config = dict(
    balance_loss=0.00655,
    balance_bias=False,
    norm_place='pre',
    norm_eps=1e-05,
    tie_word_embeddings=False,
    parallel_block=False,
    beta2=0.95,
)
Below are experts of layer 5 (counted from 0) of a mixture-of-experts language model. Rows are named router (the router's row for the expert), gate (a neuron's input weights, with its number), up (a neuron's input weights, with its number) and show model dimensions 0-255. Each number is 128 + 24 x the weight over its row's rms, rounded and kept within 0 to 255. Numbers have three digits each.
Before each expert's rows: a language model's description of what the expert responds to. This comes from a sample of Wikipedia text that the model never trained on.

# expert 52
What it handles: Pipe, comma and semicolon separators and number pieces in census, election and roster tables, such as | after 0%, 17,|46|8.
router:119123135091111131158157093124150166103094119155135124119173142114096118093116138135160109119113125087119141147104105176140120095170093120165105103151117134119110136163163165142149126140128153093124094103133111149157144118124149147124122136091101151121152165147088144124112128115149132115174151116129097150112151149120136079157115133090132108100093119177097121155117125100130112164162151128128079094149119086114149142122095098140086154115119089136138126134145117112149141090112156138157154164127148114159090096107114091092110102107166104126136135154179165150152107128167077149115095131150099124119116110135107125132146097094153101160123146153112155085121120116120126103168128169105107095159131165154146123144136109159104078153115108159107133124096155144183126128135163
gate1:152148131113131160136077142097154110113124129139101167062071100144176115108144133109107159149153140168112141176138122131145116131098143164112119117106108136142141155143126107086137127095165118151138101148097132106086154115099087119119145075100148152095151073085124148117138105075116104124089107173134115105120133072162088145118163152134110150133121096154122151157119132147144116114150093179133184155122099140122101108136156166108114179146114126124131164088128130109110136109143116100152078088145127141095114127110168156147138121100139131128106183117097101164126102139126126142159149104121134131144140145100144138144106158162130120088132139136145117101128119161150137112120151107127167129108128103086126143125148131069131125105121114118132131144123123100163123102110111
up1:127091107152155106133145122164114129117116145136116136116112108119083146117104110158090108128120131122115129091092091129107144100126117149080136157102117135157140127146161139108129131136105137121142118117176129151089116112122120125149170139132162123084164126164152097143166130111133161124131149104092154125142123174101131125166130096144111085087150150092155111116142167109165105170109116118103130117122135090106103144157116131099151117140169120184123138174144200182144186145137129127105092157150070141127093135121120085148106079126145127126135064120120091151162110144144115111104121127100167124146130164144137111158151159103131132130114099139120167143124080109116122167127106102122161106129119134156129134149135120178101126142147114124128111167087123172109144107121160
gate2:096090138156174078181154163078136092099145117137158136136163160092165128160145112137079101148146103148103125149107146117156142160146147102096104095121150131101124150135131137142133106111118121114146161094113112159129130153132112102121128131145140147127116126075158090140133182164164158142115106123100098147154139133101133130135100149147151160109165124167105115158168115156139106116164108116176117132090170115124160121125091128132152150126115143064125079165123150136143144113126195108093181142107136121125110151123147091130148156143148118140139151105102161147119114141149150168113144150114122129112175106135138118116146089140111171122101131116108164109096143146141132137153152127114121115156125144142096114137103149128128178165136145121116122115132086134113087136181126
up2:125100149107159126094115085109126148106123160102096088144075071151069161108136158114150139131102128100170104094155161138119111130135152159129099136111156112107142131136140135110117136148120115119077118158113126146140167076148167128128126124117132086153131116132137140089112105117103145119116129162087124135143105151135124117112141128152130140139122091095125126108117102091115121107079152121092183134168126132134116119158115148120134093168123127120157136089096105155124117151119083134126072107158142139133086106127138124151147145092074108114107137136175119078149125140131129105163154168115153112171093174103113148109117143123158132102114117170161141155117107110124148147113108116074174131102109103111145099137177088101137112113142142112093116131170152114092132132103143
gate3:111154136194103105148104134115128152144155123142121098143112134077121096129158111160158108144126177153146144148154116152183103132099138124158103103111160157124168144133138149110142155106150128136115104118148158123120147133129108106134123140114138150128154099146112080108102136134126156115097150072119047136136113146115077135092132085122097137123154129149115158122146109134092140127124129152107128143091113166111147139135144132105136099114153143168096121121122099100115149110144130113133133166166110177116135149129116138148089097151155167188161101150114122124113161103112144103126110125147130143161138176117174098122099139147127089166119115131134121184138127108138153106108099158140162115163169106117136114118135128097149068136180117125150098149133063102131118107110119
up3:112118123089096129125161098122145110115094163119133120125127182114139111124117145087075123123135109139099147144166148122098088088092112147158135107114102153126096093111134151113121145104163134067149122093129162123153120133178152114125126123133103116155178098110142112126106136139186134126123108136136082119090118131131119161139132128131120100106105157155117166112130109106167164126116161147105133096158161140113141075128152102108107133091102147132124110090130125108122124076130083135135134122099134107125103130090114135136128155091145107138106086167139119118090103073166136143108159091115132126147152166117097144151102147075127136102126160111130133134120131150129134118152143177138069134159109124134157087098163118145137126095148150132139154171120136147138140057113169
gate4:131125160135109116125123121105076131114151143124119096122122166136126104136133140106118184121132129132094120119118107113161136140128131095109137114129149161119104126149121088080128140095123148126194140139178119119116142126129100132136133134125177147130127145097140132132140168129152087128083104154136175131098140144108129134160137164109103141141145135152163129112155123103167132139139122107124138148122124111115136135151087172108152139181116124146104085140133179148127163136131183134106138144124090133132097135102113108111141105118135142153140178091109094128095146119127143137132102112137198115155103108130160165131101154141111172165162113131140146119089159079160126144134114150156165118148180174142154149173177177127187111111139150130165125121149127154107102140057136
up4:131123136131166143117123163160141107110122144143133124121133147164043154156153137124083140119151132125138125095100109143160154116152146142145139166147141110188133101116133101117135153076142123122119161146129101152162134113095111140154129135116131152131138101126139128133113103138109136131113126127117076136116081161138169149065108137123131118123093116107121144146133130101105132141148151114126087094116081095135153096163085118173082140139133120147141119113099163117138119116188152155078122130152108126100130154191151131183144154135140148134145129105126125118093113103170123118135130121155115178127159120121130119163096140110133095123110109170076133094115128145138125203150130115132151169116101105180115116084122128170167136138111115101149117133138078102122109121136108
gate5:151096155175100082148066120134098184201126112062126151117126152121116150113118088184137124133136150135092113111131141136103134159119124156167140130133118104132119142094127094128143110159104149161090158116129117108148121066105120155138158136139123133169136147122098126102110161121131102127118133138121125089125105111117120134096131153130109085135143154167129127191159153142106134148094130129155097145091147145130052123114087150174127103170110143130121123083108102153125103135134142110107150087089109111117120124118123124111127118138116137172100149098126145145142129100151128131089139156163094122181116135124109105102095136107097160136136178110123126101121120118153156092075140113129142141136161119106111160155150146120127107102142140157152169129101118129116148128146134
up5:145198145168112084132094142115125135115147113112121162113099160098128165096167099140141106106121146097131149147186131140183148106101129133137119109122146130129120120131145109177108121102132143099101132123121147115144139104145155096137130123122134152090078137147132116102144112137125094130127136142132097141148148153149134130109148138116141140156110079069080117128105126135112130144135138094169096124105127161140091134119130132133184150130141107181172124089146116129119125113141139102112142129120122166095135121132123079144091125106121156128134169114115128111109087139149135165134147118163100139184104136143120133100177104082121162156137195086118115118143107101147125137095149173147167140117132156120126134102101127113129111112173194131105136137199093123129114141166117
gate6:048129127127128151156085174108140096164118114189082159107120095135183185155099136136132124123162118119141072155129136125146092137129139155098143138112104145108114143132135095139115100084113145118099141092110179160158152147137092138116100162126142135145135101113131097106130120092130132112134087132102123123136139127147160162157117143142105175131120094140084098142151148145141127124141121160134167115142147110141091115108146143111165129087114109145146084158126156125097159145160109095150174141138115137117111110133124134182108113137149131133101135105119154111083136105095121131102131216144131130135090157076118146131130119125122130131149140123148119154121162117114112122166088086140161121120102091129128129152131138103141138148142110123091170144138139125105146152133092
up6:151080144107094114150178177103156153098151132130095115139114098155111112117153096073126122091085153160133117123132119147094174064129122129161127064117138112105136097147093160112106152125105097139116101158130134132104118148145135146088107154127108145107152131137117139142130092106096160133132126098128117139122127121135111093111105146168113143086143101157115147142136147151067088136113097111147073107128151106146116158122146129103126131146120132114121113092121082155117125118116172139132148137130168143164087155110122159150133115113146125093183122152085121120082150149130106122172155094152098132129129101131114077130110094144131149133132152151108111090127153161114116159185151114166124139124132140140156127129129083120131147104128108145169107097105120148109130104143179
gate7:124101159155114155121126146089141127122110122113149126159110141127090105126087123127142110072152127104073131143127144091148095118160173113144108126105076131110121121148128092113114075113123122127089176087147082152160155174118114095131114128129107134163139149125179128144143136123128137146151127075157117085130125150105131116108143135143162145133137156140122150133135115125114124127177147131163119111118113127137131111114090109124157122134122124161110133168174157147184110115136149163143134132145119144171160089135138154133140136136167147108104116141130109162157154085073140097145158105140125132192118121134132148123133098112127102196132131104133127136114107116135086134072144095151140146111119166137093148082169099071118141144120149124126145091186134112143109126152160
up7:158112130102122080099131139143110137160129131153163117132148181132173168162117131141089170124171142114154171089134078109107123152104118123076125129138132120142141155115145124141134132147133149151181150116107139120138131078127073161110139137132180117056129103154104141134076092120129172127134089130137109102121145147161154187182131146154107133141123086121097073110127141140093130103115163144130113146178135160137116149120159139144144098094172136109124111091110112106101120117129113148126103141114149131137131173126105151125163123139068146123163158111132139092129116167137113109081172134125104152090136137109167151140128119118127116127110096159121143122116147120099155171132105115168151118122130129157134116138120149125120128139147112114133121109085095166127143119126159
gate8:133116127149107166153130131136166095183159136090115113141101116141101171157100157118111099124115158141132133151117109141105135114168128086154101135132112145097126120128109131131115114118136088123120107159143100117097097155152140118147150128134112124135113081140125144153120104138106102136084075117087107123105131109127134133149173134123126140180115128091131105073085136121147147136132100118125116133081102110120114092135107169102143114048099157127136099134114096151139115134176100118128171106129108131117105152124150124136132094121130156117119153131093145088168107090126104119123083146153166128095165106162125094131160147114169160105118190131081097156107119134157137142111133169134171140149144102126142078142117132141141096137162140086154092072137123127107150140149145
up8:134079110123138097172088106159109119091161097171108073121146159125126126143102131095153124116150101152112067121121091180138149130110125095089144123126082121124170156150117150140073141109140086159120146136141154122119128111134137131130109104117159087133103083056102173133104156129133116127151120143138142075109158133125133119129131079087157125163130112099098153153134075116100079115176121100145142134127104146122106110111124138126133160145110148121155114130115149135127149114106072152130132105141153123105108108128171142138156134126164165107138151140103166127106137099142140169170120121153105105170145129107130115140144132114076138108156113168128139139104108148118102177129138112129115127161113151119102113158155143129164121121113109108124180132156128122173123135102122
gate9:143106093206141151175132118107110140129139138117065107111122134138148094158094110084136123126122141121125106123130115127132126124131136154137091140117136133105171097128125088158137102117120088162133143151106126105122124127120159123156095096103172159179108097132167150120117149099127182127114100165118138107136133146117088141146140155166128122144140116158195137121169139136135136173126126138122140150120127124176123114119117106093167099121138170126093104122153177139131138121142126133125149126122163082101184140128170094128094099108111112155164139084122153140110115134129167126111098093096141179145123135161137139176144163099102059132141133109145124132128147149102166135078121106141143142163099149152130115147121113101136122134118081106168119128141100111125139152117160
up9:159111143158143158106114124145109147142127186159121144144120155110189099156134078090135115137122177101140086104156150122126152159092105115122096177134090143160142093093117140165105093098125127135095151173114116123136136126127140170115188099160100167173105169098135097089122141131111137132138139154075148151167111109116116112118102140169114133122124127132181125090135130134151113155118102111136180129155097127135141148106140126108109119115105162131094087120148138130140127143127133092094143131155158118122149166139147120155088117136108132183098164181132145136115115105147134117148105120103134145134149151125111145116106125123151075111110138133171136125159121166153156112123109146168091116125105128158082141127128128078117135115083097121120127119113118115105130158107158
gate10:148129126169140143077121135142169142160102095162137166130093141124186153151156145114120105128139100120098119095152137151103174117116168120114136111112148105095126123122183147126153131110136140133176166161148106136155149114081117141115154127148169051137145133123139148147107115124142106139073136105124105113127125115085131085117122094119159138133161151105113132143089142129098125132146131121143102132125101145116144124113131114098150118061124162121152166121135093101146086172138130107077146141100103145115137106120124139155132097139122153125131140121090128102085126115112096141095146124153120177061084119102087152082152099089108174127106158143139173140109100150122133139106112140106156142152135100110121119122126129083152160138106126135153087119137133157147147132130104
up10:104164137131128117130122117166079143144127154133128170115109148106153124128076159104100148138145155141153104076076145145102126107122169127123160106131118171142183154091083143138143095130124121100093101129104125134165091130094158133167117109108152103118119161101143117106075128122115112140121136135113129132150131124128125118137180120162084125125151150142061160146143177121125143116123130117133096139142198124120124130116127152132134118124131134119174078177112112115109133106161150072103127116134099138136122143111136125118121094088118147098141176080119104102097096133130147124129147118105126165107137120113117105142136149137138151080153164131145189151109125168115138086122110125153132125132104159118123142108123142112129161121174163126132067133167146167130128174153113
gate11:119117113147118139111138129167135119133160163154152099097117150125072179143155098134133089132150114109126141135126117112145092105182129129094165131073155175101107126107133098130140144131092152165124129127143106108149105112133137143149165107132124174114171136143104133147147068077083176130116140102144142066137162121170156158145110092119126146137102151092138123140126143160118147113097157119125125117115062116124166145130155135111120105109134125111088144095133143138099123123111115155125120080156128128151126091118107130126122126168128178124140111121073100148159111149112128139151163138086191148124153111107118149099182106138130135131150121132144143137128138093079088135134139122163159160105107088157128166118129117087107108155138152131126150110124138144092140098138129
up11:113148173144112117117148104114113125100163161159150103154140170141115142141137085124108118142141124149135159144122179118137129069166113139148139157121133171097105130092115082131119144150104111134128128095089117101115134106130081162125165120157074134123137128140135110115143111121104187115149098133131112086126170086111102121065134169106122116100143115123093123163125119103113100121164149160139084129136093150132138115151143116115107139112128143112146123064144115105123120128112126172103156095133111133144176139112121102094117063097115144127132155141096130148125123111125142161162163114093168121146162096111129150079164079094123133136160133144138177098100140092148104083129112184127137133146110162140120132124124138153139144132114175140113096139116103126134110117166118
gate12:142144119127097118141128175109099101117143166156127101125171098105172147111135111121119158093135167130112121164129124095106121097148174130103095118115120100121132146124092127103130149118131163131105157169126141124178091154158099156153141091071140127138153113127105154122158125110108135116122090153073120125134121167133093102154137115161110143146141119105079113134180075094132116135152149117114129121125152154134108096150157134142122106117135132137112112123154170160103158134143093126108112163141100094134142116087145158126177120125121139143090095133115151130160091131111123155180143123155170138133121135130106129120157128104091132110164140150180138111155112157159088150146117115120130132103100110215161152115114099113126152118172095129117161116173103121109095116138109
up12:138169151101101120132125149127137101118114085117096123125171112105122092141092147129137143112138123078099114129102128109145131126138139125134168123147129068099165109113151102095118128115155119146122104112161132166154135094153137132121105102132124161081147077130170137114118126141140151154113127146092101170151150142141103139113120127116115104195127153146102162127131095125155076103107109067115090094144124150114122135139123109089133151153144096098125100139141084117161117111127134150125105087084137196105103141158163148085095140129167109112155110133138098088126123087128134112146144146144092124107157132147114080130147125135119207100096174134097096132141138123084144116110129131133117149148128140091111109113123129081118116112124147102124135132148095132179143120145162
gate13:110134103154141131151083151110110121175149146141129132134114169161129118134124140105139107119141144185116119122139160163149118123120135157147112113065120125149115106138153105119116147114134187147109134164090174134110104137094121139124112155133121138098136160163144102079160143122201153144087117087141141115089126139122060141128157147100096132136128120180191106125132165139146141118136120107096127157086139115153137122130117172097144130089129151148141094135136123124165126084155103138126106139154139128124105124162139168143108128079129155135112090161128118123121090118104109110129088143101101083150106108135096143115145103146131146117118164106170194124132101127079098147087119136163107135176113133113121147124146136139126131153141141130127145136155142128161153099076140
up13:154131095151072168119094147104129129168146145135155147100134085135154115138126131113102091129119153130126070123129196130120128115079118129105136121099141149094095154156086127123154124128060185159110126116154121124116145158101121157173097108140120137121168085140110090123116114125152158151143158120137152130111131110116124187109117121112101136136077140140158133170131126148176103071095159112123128119111136147212103128123135152107140139118088126100117125116111164122121133124127127109146133111098135141124112131130131124188120140156095100103133109129134140116151110147131139141090086129136118121118101126139118110143126138146136133130130150116132124152079151105170070132135111113131096134131107151096115142151089139138205177134134129133133128078121106141138131078148123